Experts of a small language model.
Size: 13 layers, width 512, vocabulary 32768.
Experts: 128 experts in each of 13 layers, a shared expert of 128 neurons.
Training: a variant of Adam for the experts, 614M tokens, 4682 steps.
Below are experts of layer 2 (counted from 0) of a mixture-of-experts language model. Rows are named router (the router's row for the expert), gate (a neuron's input weights, with its number), up (a neuron's input weights, with its number) and show model dimensions 256-383. Each number is 128 + 32 x the weight over its row's rms, rounded and kept within 0 to 255. Numbers have three digits each.
After each expert's rows: "mostly gets" lists some tokens that are sent to it at least half of the time. This comes from a sample of Wikipedia text that the model never trained on.

# expert 73
router:146091113094117086088151109129177134156067130158084167082082127126203108051153100146135220135159189082143155117102192170138129142121082125178100088143137207133124130085093113101127125132151121115166076158148129165106214043113102098091141126163110156096075095135157112048163114155133165084064146143143142118138127109125144118104190124138136133135088129139120099116137114098131144138162
gate0:137117168124148178192120109127148169199120110134118128135152126162134127199153123110188048121090139105118152137133098073153115110096145139110105110139130158127084132132111109103142181146107096079088169148057127114122157103171170119183145153096063132155183138155174165135182155129162125140062154128106128097175120097112155162145119107072142138099059159113127124140128176126139084055161
up0:157170135146103148138151191104081088142073131120189158110120104126111124160119160124127132160105160125149108155111121123172153082102125134091135112134140091098108121122139102073094104202102138165139098116093140138067110164085160115106059133131134096163073105090108137118134098142148069138127115100098166168143069146132117118135111120131137137253114165104148117134091132128139143099064
gate1:164112121139158246118111140127122173130156078088144170063185069112108117137122140102197074096109152126135144130096106111141121161090168095115124135121108112111126126099105097156078169111104119108131152087100166101147105198103145120194123129089117118119135171159207135147131156097197100161159157145125134110128175176129122152166174185115151158140091157128080187160097123109115153091171
up1:100148099108145151144176169102114131091145121147106131179123169118136137155109159095161117178172090145108127172152112100119132130152126151182068161090112083154126114050153182128123137175176133153192102130125105134145156126119115123167140196157183125112152107133096093139120140097096130139112159167060191117165146120131115120097105116045107109065150089131102176170242102100097151148206
mostly gets: " then", "ly,", "ically", "\n   ", "\")", "6),"

# expert 36
router:171112053107113122153186114104141118112089127154059159093097125139228104047135102172111221149120174079126113128092142160092120164103107109184109114156104159076122130097078107102111127152169121152110086158140120155149178044117083103066171101161086132097053075132141129088126185187118167080099062107145126119132120086089160137097152131129172149130167125119086124129144090145150142113158
gate0:143145147167215122107132167146192155101118118123188100152163127123094138195120106104143059124104126137165107174073131108134121126134170077129098154127168119145066178178118103142165139087113102138116142072068144104110138181200178175195112151113134103093149103187123200167122149092164096122109151146136104126157181175102074149162153104108119136155102093091149134169080081115123090088182
up0:140138104130096041040122069175064137174143098119123152111131168107120103099167043127131112128187074129156103138156160080103149153157140095103087130111118070112144065128178183154125148162172137141144150128147140090096073144123105070147056090195165063150117094142137130173100149175094137109105131146112118140135122100137135142163141137174157134093094158170160195090111191135169080202086
gate1:194137114175120024112122125157121135183029121124122148156136137120123171145108147085111159151087167146120117164136118082108114104107147061108169103157106146126145111141145090127161173127038169120097156109159137147061062139080095136102211106102160144143149139122112095152141103112108166071139127113097095126144143111154150104136086139154104142096193162117096113146154208099164080138110
up1:146183158170214168131118148134127069124187170075095131141129172180051112130137145168162085056078168130096139184146085160190110107120122166058105161128124101126120141095146130122117123154127129078056127158114083073166177182149102154127115121121116118121168131136129145082083102106165082187155121072141133135114088153053177148142169152100145163081126114180157139201078055118122180080114
mostly gets: " but", " .", "у", ".1", "-B", " However,"

# expert 115
router:130115137116194152124151178135118105105170159130183166162163106091170107129101141130165115117155100052155193111126184149149133158170098078108136160115134151104112185115146126032138132170131115115165140176143155148100125102180120112149133090160139173168087152176135126117096101099219084109154166187148123123133099186103177145164144089172136125058113138139121176103111077149074136097159
gate0:126081123129162102110192120121134103162157140123121091165097101099106152113142117132178159157070081082126097133163167177129149134065167141136162100112146154174175155122184140109132137152137075116106141121043147163144147175162139129137136070146161086076142134140146130112178067155068118118093097112151154129162119192171081174143192162182136114117168105126171123105171094139149118144171
up0:206140124088075143084093131119085123189149191062128133139130120118132083138159145155178139095047099103155117117116149155159061139083150138091136163058085154095170142148217192107120134182089130130097109147111165173147144157140131142168159055153154076150137140121194151108092118124082091141101146106164160114190097148147127096178153123165128066099143132142176124146120102108081148140159
gate1:137145127155092124148107166071084116176130110159096149110072121163098128157109150101142130102154159138144166134178161177149151145085083098102132144158202167179134138061063156113125154133132113102100122174185112110112141078178130120147118149110155193131102163088173087159077131123177129126130089125113118189143108203088165139125137082103141113204137120111094108153082124121114175110120
up1:144102133116076128168104168092088112141117159167135149141055117129126117214113132138151097098179156095172159117158121163131172139088091117085179155183188184164101130056101150105103117149113138089107105200191153086128139058154166073145128148136113184103070174105116063103083092138186096130088115149085128164148119189096172152103143103145157078170125175152093128128099139121131152119153
mostly gets: " (", " (2", " (c", " (18", " (1", " (3"

# expert 37
router:113099085100119137164117073109166145162048135128075100178122084135108129162084127065102179141131098110160152166162112088130165072138072129132074070126133149136126140109065072101103099096157141154103095191129113196116136090111072122098080126145082118138134117108164081086145126193083167104121125128141139104138160139088107114101162075142190185180146134167102111160115092106107170123128
gate0:161130095162104174137167152142084093119154108077116193109126120133065165145121123109141155164152152184097115121113125167157108157133130110100068157077134088176094194100112140173142167166100119177138156096118154126091069164119145139115194125112120122174156123137178155141117144151102100101146202135076138186171066125108088097161160145135162171134129161139133131101114161078153099073105
up0:118155099175132165136094135146086105162112111144146133142104095101071102184085135107113119161094108121062117156156104125158158132149076092114058115088114072113094190116090128132132122153120176120123095141147152120135108155130156101098080117103098085228119147187154121132153145153142114126090151152102155135099078118106095124174160121086148140163112181149142089152088139114124125124140
gate1:124118128207105121135086133078093158136110097134090109073090111144114144105117150147101142102117154121099063146127154131172170125171050090082161104130178141162127210134042141078141151140128119138170165163143090116112149149162079105086159203097111106125093168122190140166160107159140076094089135145118171189077130124114136133140076117114127137177094189135117142163124090107141089082178
up1:204120122167147113130123140155109079166127109170101127147140133125208068074142061109123154130155171130130133124176094082131173150108159131137121053138122156165141140083141136092095057118175127096132129052123088187123091116085175128158124162193166085042129167123180175082124062151064100098108159111176168111162144167157062039061145132130128132130148143123108125141136171152123122141122
mostly gets: "z", "_{", " DF", " Y", " Votes", " goal"

# expert 65
router:130096052097086136100167137161148078106079102152071144134109148093197132131170083164091207168139103101182168113086146174128150111094074145115047112146123164124159134068078169107098087094181158168115116162114127212103166031070102094079142147138129134123112097109134126064135109158103159076052079166141110076114079096146158080100168100099188139132096099147114144115151096123178161132179
gate0:153121154118160137092113095130121158095109083129108134105125114110107126156071171106195136092065159121110124105119123108133110141169110121091112157133088114099166121074117150080123141146140195137103169117126188119154132118193112111128143071142157139157196117127158168119125097116145097124164096159163135176109129174161110091130168155156107119158160055136137123122096103130162093131121
up0:138141141159136127136128063179154135118138080091108128128126115141087137166063114125106126112080183162142098085151107124129118139092099101094133134195112103147136093134127118117132136177127154131072141152115167105130147102177132164054123062134151181109123147176098219136139074105135133132110086182145157156151103185180160155130153110140119082117125125159109105165065096182177097185086
gate1:184136184151151157097143123080138203150162097045148143120182100139111138130138132085166125042101141158121141092110127124128092166141139086085133094104135074120096115142120111107132152146110154112126138100135157118103118139158135199232105128097121109103162131086141108171105182114203127177186152122115105171165139182171121133164138120183124121117113128133124168128101122114126078094123
up1:074166064101085080127093143095178092134127096135133103121137184094131135149115123154130165149151111148085075116168159145133102153175136163142128106135141116135145123180170138086121093059166115144123161085145107128143158130118121141095144116109095145098111181139148106206160135130146147094100125067135128071153109070085176091153110123152112124018103145125101135111084071122127117118113
mostly gets: " among", " 26", " 2001", " himself", " 2013", " 2016"

# expert 71
router:145091084091101121107153114139146123089065149156048152100089165116163103071116096164104198171162141050128126136111120207148148148120135117197099112149096173083122145106087165113083083121140142142128078146180112147164167047131089115104152160193156117114084096098153079045156144144120110094093116136102103115135142081117166145071128125123190097134112160083126123102186110077130158141152
gate0:111187077127101083097129081142124118138168141132116155140125134121128105145100151022158132168043178166121092108145140162139111130079085103120154095105140103105105093108124105125171128143118138070133106166109185087073094144079142152098150166087146167150121146140169123129161102126104099121129159059104167173083127145145052130106204142155097113189115085167112144130155178144079108078133
up0:119168162134103081189098186124107127163097142147126056155154121137106112154108134129130160136110169112138135062149146083169125098088094084077127128203122088182121108159151141071112118167052205091155129108100095067087142131149128126113160139092127144143130124126180145122122113112130123085114170141138173111141123150169148127178210068131161107240114087116120154209103161137114098116152
gate1:162124127156170125167130134144139145169114080067105154144206102179124136154127149050117178175119097202110176130087112127133106127125134088095144090083080125163088130137129114176144130143129121096140125127093157103120118138164110125149147112119134119120163132161148182144122131169176123143186155114126120179137111125164081147142157192131087179185175111136106173141093168097141094085125
up1:186103170136100120139115175103149093125112142142133134125148116117136148143143119124135090122136168146111105122113116216115088127119139135134050126105094124064146120023134189140090090119101092145131114054148132135135127176167126120129153093156132081102111118078117179100147095126111098143130118050069105118141103085086107067084071158103160144087085181078143168146183082121143149173132
mostly gets: " one", " any", " several", " another", " various", " all"

# expert 111
router:152132142145106170151196091107166173114129118132110172165169161193139111131121160077103102138143105099099166082099140109089152097127173110145076140086109096168132128138114119148090141093167126100112173156138130121081156112120121117151170179106114171110128132151087085072108112090114137166171140112160081106209126081116162130185042132116127085065178128100087082079129147152139175124119
gate0:065142165148123153152149217162097087119099093155151152149122129143148172106094170117156148143188101102161100137114143114110054097097119073121166206098149134156139138143135121084136139108110109128213112114135107195204144084104174095094160112164127116130118120212097122110146167088157181117115123156139112106158153129121151097063112131046199173054106077123133093107175072131184141143173
up0:103159116075128103133120106127111176200125122103136168127146165127124068157176080125129173122103181167102186128123176166118178111124207103123114134187132124229161062154181104058146113124138120162140100173064197084130178089124108108120106129130134094093126160057162146145154105129140137160122097102110154202147123106161119126179123101148110132165102127151134124188068180144108083125103
gate1:138107156145131123197094043153096199101150122105160172123093149097113102147131138170126101182097159132177136100141125151136150086100150190177082143096152077193150105124130104187091183129181106179165131193150151124157159197122131118159111201109130147140110179076154062151095109149094123161118102192137140079100107118088148180142139132154049108109102118127137097106152120109158110162104
up1:175113150098167098111159095101146160128147157108110140103131120151116121183104103079082125086106104109186154079145114137163128035158141196177116177076110091159137110094103115087145157144064133172124092165123145098093155135068118116147115093135163117183171121143135095121127169096132079165136070136175111099106090170044077115126126130134178116126092048132129096160122095091130136128131
mostly gets: " Born:", " career==", " birth:", " Died:", " professor", "==Early"

# expert 98
router:165069124079137119116165130108152152108058221151073138106090128118180123128188136124159210149163110093171151201104129152104122134130097086165063106180133166152154141070097114083165101131141089159112113175145101149109110117088079073101135152168148154119123094137118109074161128181124133078077130206111070100144096122151166114080162146137161138164121115156117114110111105108161187127168
gate0:106138122148126180147152154113177100199168114110168111133152115156144154140081115079116158135053118146101100074178107141108120104099143139098167098158105108159125111173173123129145055127107157079159135066146149081079105122134064153127185158110122172132156109159135152176153171074176194120152086058131125175177107151213113154168097128200155068194066080086113170122136153133102095155111
up0:192141128094092112125126120137165182062117112132172155155135169159123160123182127156118081161101151124091156108129115099105103095108186112135131119150115129128141158137146140149088144112141106139102159123100154097145109141149160138140112131158186113128196116115141177164088112101150127177173079125196114174133189074162163108112095147108059075107158145102127133136113181126191119161115
gate1:159147138165178147097104081105175231099137137134099142052157030146113149174063167156100147104087164190085168080172104151100117173133170185116131127109181107151065134112126098139147117165154113109073072121136135136097138105085064130131082119144129127106128122122147145130155099151139129137150165136140136177131101143143120195140150146139147171158126141107130130132049106105135112139157
up1:088153120129049138107127121167085123089142131116144120131148131090116152192138133104110082143101102197132120093079136109119053107093126183138151116072116157135185100144137163203104136087161095129060108105111102089162142079133105163134146138094125182156135096188161090112110216146139138106159181094174102171057133097098117190071131183131088160131082153133097123088118161088150111170104
mostly gets: " 2", "–", "ed.", " years,", " kg", ",000"

# expert 25
router:160093097124090121094117100129161094134073128164072143101079151144195137032151119161124183136192163075133096149131158205116131133146122140125107118169119191146105149105085097119105078082134108115104116150130131222138184054107069084093156121137105109116109068153144123080097134146115125120114137131122122074074115091144145063108167139147164170065098141119110127118122102092173173121162
gate0:136122176149122154132106131126117101136089120106132113107142130105113084110182114135087095165098203125169084132069068146148123100047139051123126094161127143066101196108112088130125159103086164076177145177087115097056117115099131179134104120115097160189122128160161102113172160145182106103064113133106164133156155132146124141137109161144156109137152106136139128111119170106181099124064
up0:141117077166128096127131144185087168090064205156140147151115125159168140158107098159134112116159145177104154133143103127163189101136162103104146089119150110115155111150142158118102137157173116157141130124103131101167093103132157103158160149139159119065093102152126181148172111176161162130197156137187155175180071162132060171176139173121103055150139165150073110074136106117110121104128
gate1:114140099175172169092124128199103135115127137131164161142156134098081126156106117128151138135154154132109135099131130041097134156148171138121129107120074144138087150148172094174180164106091118086061132130155139083128155119133113148130142085139145100094148077114095153189168107161147165154119093155134147120102105050112161152147144182116139103098133124169084184180158080123115128145128
up1:147065104152133152057151172143141131099176105130158153165161106154140113110132142160142167101128119106085151098147110056150150079123126130103106140087052134088155196116148193087118168125160086156183140149120129087112070147150104124178130118161166098123120111080085186117094086080164095146136126108169141128194146124163116114185136175078159065110142133074121186114102095118096095091139
mostly gets: "\"", "ing", " had", "n,", " &", "?"

# expert 44
router:159067097097112144114163135103177091139059149158064149122084168114179121069132090152103209162158114099132141193092166139114137114116088122147105143166127185152123148096080115133066094128200109132159120128157135167147162044139085100084160141172125147145121079114148089069127129191095175141054143140160123113132129106126148137106179086122190144132117146121112133151195115102142140109160
gate0:102102077185135138148147125121122168138151124124146119145170163130138127196092106126116184120124123147159135087154142153122126099137136087146180105116151119104053149156153119124175133120117177120143139112143137103162114154114074119140154099132174103110116135121096165152133139138164139172191180220169112097143133135161111152186110199134101182133158145149140145100127146155120162090123
up0:166084129114126169104146101154134160149077106110155132082140059135120148132135144141185057128155101108167047144146145127109131162104142084130052137103143094099142144137165152148115162121103088114108060120113118137113147136131178126165112084124133126082129118092135155124149170116189153152169100151038150156090138164164143139157096128139142200100201128086173186148109148128148118116161
gate1:136180147140193126121166079122128114158122072092110148134210114151133157152163156154116145054095113163124185110080120115127166136153191168092146062084135118130062135117133072130155137117072148107074145093093150098084089170103149150197129136103148106132140124103179105120126114121173148140166127165147093178141164229167115173148101180207155154116150147082172151133112158095127102104095
up1:173163111125073144109088083171132110137106171155081175111102099145138129139100134149123140179163172112160147112167155130097153141152126132120138159169116102159100137089160124072158123112115175179101122115160098121118073094128122117106123110126124071159075134148143119134131136127164096146116074081065160118106136181172158164150097129077110155103122105135141080180157130138156149123127
mostly gets: " D.", " M.", "47", " L.", "\"", " H."

# expert 104
router:138089088118078123114169137139151139111134123152060148109093140143210084068145111181122186120170112074133139184108147135106105139179101146171047106186108206145103155075116125148102086084164127120126100173128129156143166047114103117074186150173138151118101082139135137037175097196125140131092105156108096124101140040142129121094135110134183110118132122178099134112138128132138182128141
gate0:183118162134152095110125106120125117179161147080162170135164082147093182162088109084180116098090137174160154118126111091125093189125143111083165117131102076173098121129170093128176198145079146096124122117094147115111052127143174128141127111085150133121191101144163129170083144074114167130172142097121135143184129149145081109151164155164123156130172124097135170181058116120074117093080
up0:110155110106173187177145153088117118105165159141109065162129130072140106131112091135158074141143158101106129106136144121108137157081101113117071156073246096111088100167130136153108119114120189130075133097114118135142133110140124130134088120172155139089118116121193147109118204139120143126138162140164115174158124191066183138145155119109140128128055120095120150116145127182148137194111
gate1:098143096080186155127112150125123139119149121062148122152173109158153123170184150106117070060145119217141157107103141098127099132141130122174155152141118104135103147163097143132174092105163111112128112104090183116146120156118102191187128122058127098112117110112143159184110122109149126154201142152157181199115160156150109151165126172114157170107144108157139166115106064128119123084126
up1:107119099096200149133112169159145132114157113082202132149158162147183085096122087138135118069086155153171140171128119071140148114134074100106081120160118114127142120154121123122115075144132096069191129114075194104158120120179147148200079132145070113135125135158169137138090108140154097167164165125255132155127213106125141103110110117148173135091134072149074185078059132076115121143120
mostly gets: "\\", " 33", "2.", " very", "30", " in)"

# expert 51
router:119110101125152087135142160146138136155133149160154144151143140176125133151155133151114106144121084082129131152145191068173117167129084105076135168196168103083153170174179077043172117113151115122128124154082147119125100094147138149098115078158176108187088133123124085120139098103169132117100131147184116177196134150169166131168171096111167088117115118176160126142099116159114064087170
gate0:135201093123153167149114132130169081117164137163174162116142117156106134127121211109093122117070134093112072079131141076117106148143100136079080091106115112093165156165082086143137118163151151064120199134153106110145080126180101203104073169141135100181140138142122111111112108135118113118112139165096189099156157115115174155171178089111145113092040115125101167160144200186138145141149
up0:117074186146134107109159098119108135122108110119066116100093122090173101106150045148141169126166141173147192176088117171133141118123192121192172141157132172168099107097179178135093130137116098178145094121097173172129192145083135058174158086141103124089120120129153156131106165126147140148132086104183061165096122160119093107076085179126161139167201114125120073128132069058100134108114
gate1:123157103103185155112094083131151101116141087125132088160095078077154189141156158139163107053143092079125126149139152086131168133140095124146103135070194127098163226133133181145126183128164094169120159096147111141141119127128143148176042073160145151121138075117107105139076137083158118079179092101143158117107149121093168147125118128092126099082099145119146142092199139110115110128195
up1:082170165127093113142118130150106207082153155151215152132124159125089022098083097151136121151166131140111147098111205148127120127108089131100106123132118119136131122076181110130150127106111144150145051143163118126110128126149057082149171175126101142132116160143111121100132134146148164146103110173091122095174046120125107132181122101106149090100126101168133102086101056100102130079145
mostly gets: " century.", "199", " destroyed", " 178", " believed", " 188"

# expert 102
router:185140122114152104133096123138093146149134161107087104103185145109125169167113099112082111154107154139079183083104155148165152110105149099136108164217190119166163081142104062101179113126082114145108146110086146075122093139098120148155109175121169137161118091090106116092114076152117070128161115072141078134158129090170132117104085083140105113137085089083136099132075108096123074123079
gate0:174113146170126146141137085142178066132120098161173197171142081123188144091081161100162090107155134117112079236132094061124084104110169061150141152114099179101140141125167118143110173176138094133168079190145106160090091147118134121124147166135138138129069142121100114122080113096128132161119113082028127148187132128160128134147106117098137099106131147106137167101134174214148095129147
up0:072125112131087212147177199080102115155168112127128160099144125117112135109152123148134166127096100096089127113123109158078105111096157171105133071092139147130086148098124176086141097118080153125125082118122076169129127114149133136097133100215109143139165108182132181107199192152125165083136169158137144126094122174129138133124131125110208121142104083107150173112159136124128118114159
gate1:041103059115117146122118170169156096164127070144123163116163149163097100053100148107179155127127068131111161131170090173082119182168152157145187099098115155124115102150123121134125078139074132166114106128103152141133150087163114082106160145168142113069185152156108178146133186155164130150065107153164114080123119140128121114139145138089143165123130111200123148119158135130147141187197
up1:124086190161116120081172129102173132163150083093152174151165097170135136099186095108130140079115200155173096130112115076104076116090159052096143097107113143138077200106141182120079125132118140108159124110111176158142104110119142119153156072155083087106106152165192144116134115037156172144141179142097156132157162169143120118161185176150130149160176160086085167170107159141127115078094
mostly gets: " began", " went", " started", " sl", " open", " opened"

# expert 56
router:138114082069109121135149111125167130115078115170081141115096155128199091059114112144098194134123164131141159182115133130137138135140114153135053095160101188128135122064099131104109075098126137133176101190122108185125172040085090105085155112135148125130122069150113103097094134184105165114069105167131109078099116076119161105087148114114149122111139135108119111127125107134148146113165
gate0:171087169107145147160133096151095132135125113099163155118183092137092116175136158076150113127150085167157182144068138135171156193132121112126126121080126095133093153133156163137109167167100096118122113085110173080089133128146123104193117132117156165134189076081138157167122201138166153117141169148145135145141157092149107132198152140168136153114111085165121192154105151115121100153118
up0:126150136060109112142084075179100091151129146120123104157143111122157125131194163085151120190159078167114143127147108100125160106124070104190145079138186143165164093181178160179111134130126127126093123080150151116127153090130076153126115127154081159159122157107082066164082210154103113082107166125186092076152168104105116126185130075113056106115062135113160099103138078131171177205135
gate1:096181114149114088137104062128141124146139118097130159110130155111173115157114144108099143104075085158161123119164090145128130088125077219109170069181107064103135101120112137184167128095151125096152141087110160070082175177141116155150129120081121181115127142077095155112152125101129110176178136175151122133130106158150117146151164152165104066159149107126148121148095177095154132130099
up1:120125149142178142130181213120099125095110159102063156109148093118070153109136085178111062190116089125053104198145124137121111105111177116121166152121150141162103134140176090074117115125089152161148099098112169109114081108059169085135134108176115096143093084134151134116152173117131098122149134136112129135169141201109114081176091167118208129080100137100141175106106141123128081112056
mostly gets: "F", " 8,", ".2", "{", " a", "s."

# expert 109
router:137062101124107105061161152187129112096085183183070169098079099132170147121142093129117147136184137070168087096131150161178156166123107151185106101166111161194126116093117094124111091084126097094189130144105150220109129026143124116124160104130120186126130077140140103063133072148106133149073097172129130093147153095099191140073176131124169129136127130157139111133174109102148095150118
gate0:147141160132144121127090154149110171118160119114132139076168114124092127147100138025072156155135146132118151130094097120124114123113131147120173065111107098133136168139108137080150073072152100096109088129150138145086112152084073117157109140137123139152136140121183165162165190129070150062124102191100147153104158164168110138131133162118118118137119119127137181111128164166106086147097
up0:150110147085163149115105130131160128108161111122108141067169108116109103125100122101117133191112118150180125156092136136105092134129132082152163197112110124155103148118134075108109091115133099098105147130117104183105118147130062089147080158146138098129135150115141164129181170061099144150189096145036130159144154200183109106110137116108192138069076118133142130108083122157105092095130
gate1:195132086099204137129159145107133178105216071096099144135191110168122156138120139144145192114152108204086169081129125132112105095098097094115133159138118183126139117076108128071104124128113148123132092118159154092095096146136150143134195132134134110117185144149183114092151084087146102127141129102112141166145123107093128165184108138163088151143099105111059144095114146135109090101165
up1:161105159069131138135125184077134131189152152131136147139128112199152122156103069120130138106145144141120122137174196126135132061171155145106127096172133229095042059102133119138061047134112060057149068140155158128137110125100100132081159102141062075102162067102135127112135147114091095110154144064055155107116162136096168100148166093194125196137124130105130106153129183133158105161185
mostly gets: "es.", "ation.", "ia.", "D)", "Y", " he"

# expert 100
router:098162153092147152119115102126095078126165092110199132147107118048139112185087168126132126130145148157111115147123183119132160109133103207153048122074131078106119131097096156176159113102172131088128095165126103106145220109175111123127101169082095143142143120168148105111145133153111163135109138084126176075043151126133156173139131137176107147124054100163126147124129099100122179171175
gate0:138059126163143059057118121182123134146120131110130176082153156130144133087148143117092194101218119083112179126146084156129098065119175139076132137126166104185138061136088142131124136120117184133127115184135134143099076108116114133108173187131112112115154099150141090170137106127124225097069152095180157126099161115217113122094170153150118104153127144162039195073169167108108127162101
up0:125172159121140167193156155059162138105150130119097109137119118153122147117141082121142080155087128175145126148111169078149129133124126072150108104129101169100109191134153100066130116155116092116129146060113139119158148143156142144134082104179164108102117162057121194114124166090155079192202152192097086132175115139107159076176070125103196145095166077061173090164096109137162118092123
gate1:111141165071134123105116138123102117171083100096127166131167106124071063177075126160145109165176117089114119168131100094183098150131127115151129165073163154160123114072113103136121154146092113136210133119117166123170097163070168163117153160163110140113143147134091121128173110160173160148116181145088110121101122126122061120092125196109089174179157157194060105086152142120113163156141
up1:155086123188160126121170133125177164078156109138103138114102131142184185057193138135119175063075152165168168055108132174121108119110149122117158098213080168136135183157116119098117100102152145103052140134120105134097147101172078090099129107111133092140161128132168132130063180092096131138111079126143123173165159142135197095146129080087186110110097077054161164164129117101127114097120
mostly gets: " Candidate", " available", " Binomial", " Racing", " move", " come"

# expert 91
router:123085122069079142083151147110160102123122136163074182118103138110198120096136081183121208119141140095174123129112142189120146108156116131154113094179109189112113147085091108113115109104162136134158099148135103130134191026098100111088179154175140108096074073101145105050145116144111150069080088154136122120085099095125172125063141110146192133140110105126145119135148133114140143120136
gate0:150138130166156143182183100152139109121129082082096101104178122185127131152101174086150146102086121192121167082124083075146118141089137145130127147101083103135135141184179083135149158168113130103117132094085165101113094103134099118211145147095185112135134123148145163162182104120120095170129170144149132150117135112154042186190110176131110157109088112122131112132128161085090108156085
up0:178048146191161034092093140024160096145140120115151134155124107114095069083136142130138153165195106072107133194124156128106110119115119105137165073149153153155079100127155106133125108104179146113154152112155056129098106146115148131051101164136170097113132171105162132085092129069126119065119097150196099115128150156067145060161146072176135111182170132129101168162097110109162113112116
gate1:180140177162185139162153099139143160138142112054120156104179085171091141153105165107139101097132165179110128079079117074131092122110148135157158090100125101157094106141103105172127143166088154135076128081074155124100091164132097180184128128107139145132175103128162148144069148132127131164151149119146136165150127139160123152166143186171131145152150117150141157152091099078122084142127
up1:205113108132124132123121120107084126130116176157141185065118129140164125196119095200183163127139114110163147091129074163090145132155152177122139154134093083103112116104129187126107146114123109140082103162160156126154154130136127121167118073110097162239180154120117132094094148149109129128109106163125161151150068080158143122120125140169152174109172082142142098138101126093119081152091
mostly gets: " again", " it,", "s==", "α", "ie,", "land,"

# expert 49
router:134064071066127140065154142101126112102080166143063139129086126140173043077182088186140223158167081095134134163122106154152135154155059136153121162150129155080128124089093153097105082076107134144119127190161071174121090042129107130084163121146138176126139125137108120072089112156085159088104125109082116109108116083130130158146127106155155108095128196116145121122166104137121192085183
gate0:165111140163151149050053096119096096148169155116090101148154101131102054139120145144106151131131152169139157134108116074130056123104093125063138129142130044140104125139115126075102168142156170197057091152090140140113104141064173132177211074078162079202163129101174126061117108098175128088091175109159150140131080133137135161186080148201111141156105052121123147125064085097093111183098
up0:128068106161127149064075118146061088117129106105153086170133111092123151154097082196188161103116133139140139140078184120097167134115134149138164140126052095108110081138111184089107104082139141149088151147096144118096158129134164161130161100149140119084141118192164127178118180131125101137127115132122131103104096173128172154099159169176108117168127094205147168098129102117118123129137
gate1:157117167092167133150131177147133179156170142115151135139161103195123151192136086117123125101091126117148138077154141099145105170136094131051129148149133104145106150143133101108101158164113168111103134149087161125089103169094143143178163122132197092094142070112216170165105131104146168126117166177123138170175132155119148122172095151118105157140121052109115125149100136146139083172092
up1:096164069175166108095105110157126193085083101132137119133132098133131145143171135084158163122152174100132109133144135073172105137128199068086160143141105095127137137134107110148199121074127073133118206109151180110128058107143097171115135136131121100164121122053118142137151105135135123093112131133112100094116148251208170124151190094179165170131147059140099168100123076118087118161129
mostly gets: " they", " to", " FW", " 5;", " 11", " 2"

# expert 57
router:175102119128149106062132092078122120156117137142104087113086086156139086121095072163078164162143165105113118097108149116127139155169091082113111127134121114133151076115117108111098127140155114047148200131145135175087144128135161128118129068122207073047108159139143152126172083140041113115113098129079094144139174121082134103135138141094133114123088183091148099153120105141189170139127
gate0:076166211143111155229134174144129118121129155141164126160150154119080085074151170099170136081131153127174094127118092081114076130121125160097136090055095138128108181105119143197158108137151121124133160099168082161138137120146159108182063140130100116124140113180118100123138193140142124115137129152123128131110139120098169164118117115169123102073124218122103161156198161137115156152133
up0:162097067125196154045176097124112129104102100094078124094130034122177123161129148150083100146141099120075146129116166162143147108098106112096099152149137100127125116135132119102094173107119115149119110176089192101098123160098107134095190132110143145147113115107160120129103073125114131135134126106151123130122132157133120132132128141090141182176120051110181111116035102136139110111134
gate1:175098085110131042108115158118117105163086100133084108133117151173128115156186119150140110115089137112088173148152108142194154158177137149099091165209150172126160144158175103117113143152091136149124114138099178083129133105145121159125094141105074143169096196127095091124087109101138101114121130120098107105086114154201072081113106104089078157229151172100177117102130174127120043144148
up1:096158152125115201139177100098160161083152181123170159096125111105145159097113136157158144141153112123182067148088144157136135110128108130156201069047126107136089130065100165158167110095108130161132111115124107171179153140091119138088145146162128134120140061114125182132130182140130173117105131163166146109181072160118181138094158138137195115032123090164117193165140117111132195107102
mostly gets: "=", " ==", "===", " ===", " \"", "The"

# expert 79
router:149115128081145107142175130096116127123067120168116126102106149103185125081107157157147159111169172163148090122152133166090169138212108100136085100145114108109113126038104106083032172165153132141140126139130096177145162090104079121118165125171131105162135085060138075051156156160126182075086105118100079153124109065084212147103137119160129118146139132145161064103151096100194089155151
gate0:139052150139126173151156129129144194128117098100074125062157077155101078172081147106204110111113127088189134105086157109134126155089105087068114123138154114100110170127145118132110166151082142101143094120126145127151102141097129106185155166166135107106156181109153155129160129103172109133158162165108125100128107206129106120193117134152133168139175164127158148149117135124106089031107
up0:131080152114091147192126174110113108137150133144172092096134160146122096154124116132189096136125149108131113079126133094106161137182065145096075147094128088114063136121151166131145151129165134095187123131188087125153152156179107080159094105158121083133150095154129159130193116122118155121127171160090084109091091134089174124127122129099152098142092210217149152078155090145095126104155
gate1:117094160131144108155111124142185181162119081099154138136135085255078130156158179116127147072086124134151088144126104138056165106160140096101098163156153133142099059112113093110169114143109122103127170104176094128097114123131100167109136067183112112140151137117144130187131202070120120133149111120178119127216150107087102096155101130122091105149042189107104127148118152137174112103096
up1:185115084121134116103129115119109109052155181132148103135124124100163097102041105158184118151127131078142158133131129152157123131122132099143139179063101099144108199112109173082078107173160148155168109132126139140182144178129166143098130146141129140122092145164125197065117079101179092165170170116139153132046115160204159200076104149081201137139252157144155106132147067101082111115170
mostly gets: " t", " *", " same", " their", "-b", " will"